Experts of a small language model.
Size: 10 layers, 32.1M parameters.
Training: a variant of SOAP for the experts, 313M tokens, 4348 steps.
Below are experts of layer 3 (counted from 0) of a mixture-of-experts language model. Rows are named up (a neuron's input weights, with its number), down (a neuron's output weights, with its number) and show model dimensions 80-159. Each number is 128 + 24 x the weight over its row's rms, rounded and kept within 0 to 255. Numbers have three digits each.
Before each expert's rows: a language model's description of what the expert responds to. This comes from a sample of Wikipedia text that the model never trained on.

# expert 43
What it handles: Pieces after C
up0:117148151139096128138104161169114091150139092143136159129130106122110161103149128111140106118127144149082144154126101146094131159101139102084140167115118103131118110137103127138118163135148158128104071141119110157172115131146125142153118142
down0:109162151136149150119122119132129142134153144149161168145119063156106077109117159145133083141153105178114121101145073140146137150125097107126140134163110160098120105129138127136145143124150117134137131086125112136115086129180119128116107139

# expert 5
What it handles: Mid-word name fragments
up0:106151106130073134113112092093071115158127133105163140109146152128104101126132079136119126146096188117151124136096160140170095063097119127127131131082143100148153091165138145120105144182168118164125106131104126139118196146119120141128181164
down0:096166188141125102091101151084152119124105125101122138096088112126129144117128085122098182127159166128120115158158146140136164089106162144109127120134101130184092116138171086149126163101124167114120141132100089148135096133136129106115121141

# expert 23
What it handles: Prepositions after verbs/nouns
up0:103106091114147142139100134106164151127127139151114113130089088091144102134119136152147067096172125132129104120105138088059129126148146124143090160145150117107173109150133152127142141129112140111135098081151147146103108126153141117141116115
down0:133088127131108133115142093137130150137124133153121169150178131108099146169125123135148122138126086085113100101121159114149127116139139125133155102157100157108109156172123104138133167101122095129141142091160155113131126141110123086155124167

# expert 20
What it handles: Verbs and mid-word pieces
up0:133129110117155145154115138127134148148142098137134177151167077136150097122115137118150143154107160095128153114150122117149126104114116101112158153112145137142108150130093129174079177124147147173097096093140153136109151137104155126132113155
down0:088126123140140157120114142107163139139089110125113138115160129092147116132113141132108151125100100143149139132113118128110116153177116160117148128151152093157104148134163103124144137150098141134117128157124114106106128181182108148148143118

# expert 37
What it handles: Mid-word pieces, table numbers
up0:152168166098142117114137106108122140157113123139134101099082141131154186152140098118086111159080129104189123127112118129094166136124154099110098121138125185113150112093122152150141110132134182075128163136125138180124143133128155166136110109
down0:100144142151116161114142092160128151142170176134121138097093143146120119109138117081110142138113152133092103102163131132141123127136156117167118147136093130149165087097119128148123125168077143169100107094113092144135170128129125120140152124

# expert 27
What it handles: Mid-word fragments
up0:157105131147112149097169158093108104138141131151142115096122104123140135140073127114117128118135112114203111119187180102113096153082078105130117106144117151157104157109108154075142099149118153147135138130124141161126128176150095152116184169
down0:105178135166142124100122144156136126107124098110108139093122093133122154149143113118099132131133117112088102129126166178134137124126114100149081091090100112116133154102140126119135139111111114083117134123179119081174101133071159157099174136

# expert 25
What it handles: Prepositions after nouns
up0:114135089119148088136062159137103112134126148134100153102136066145138131109147156113134132148139147093110094123147129095125132130094101128125162119184099136103096108136150121145113087139133163134127093125136127163113101134173143116078117119
down0:175119136120155144105093145094124184092169122136098126099138090144117140137144156142128149163122119144103105124122169116100137120129108072170148131143095139115099134093136101144164122136139092160149111133133151142088092178127161123128130138

# expert 16
What it handles: Prepositions after verbs
up0:149127113125145081141154132142107123148140113104082143124138082076094144095132127102152155174139135135096119131087161112135075151148114117136093087132084129155148106109150126113113172151141103147121106114130118104111146127119108134133182149
down0:141126146118102113171106096103110146105171085138127107157130147134108116131111173173146166113162126139088122127094164086169084119096119079119133112114110082151127137145100116168100194132151118142094161097116126153092186123133101144143140122

# expert 24
What it handles: Prepositions and inner o
up0:133156159157102134130147088144111093188186122113099132135128130110138132143100151138096135136118169156149112090091114145106090132158130145119138109129132162143070122107144112121148087131125147107109141152097127122082143122163116158137143156
down0:132134127129174173132101138144171106137142118173125122092115111102123139136100169106112116135112133118138124094120110077133150130106119136121129120115133173137145113152166163104121112099135090131119143114082099124080085138106095159115146131

# expert 49
What it handles: Pieces after H
up0:119130130139129147105149132129126115130065170112145158111129078101123140155129095126116135121132123132120153140112117136139150148155130091121152119087130139119118156130117097120166157122162128155131104115144081133137143120173155082102116166
down0:122095175133122104149135154141140203131121159151153134126146155146082123123150107145133107128103113126175161120086080156127148079126130090139083127147124099114120132108112157136110096114134125082122117132169131124128089119106075144116106146

# expert 17
What it handles: Word-stem continuations
up0:159146125119081127187141090127147132123101108121159152142130127181170122132115107131137141141136150082118123159150110123125139164118085149142153113111165140100143142123156111094101122148113137106119151120183133118140163142129117098136158116
down0:143130122143102127140131121143130134118116122185119113181117140114121160125124122094102129137115127137133112128124103163110124148120113091124168111100130042123141108158125184141116127094118121114181138116150130132108135109104124166111122097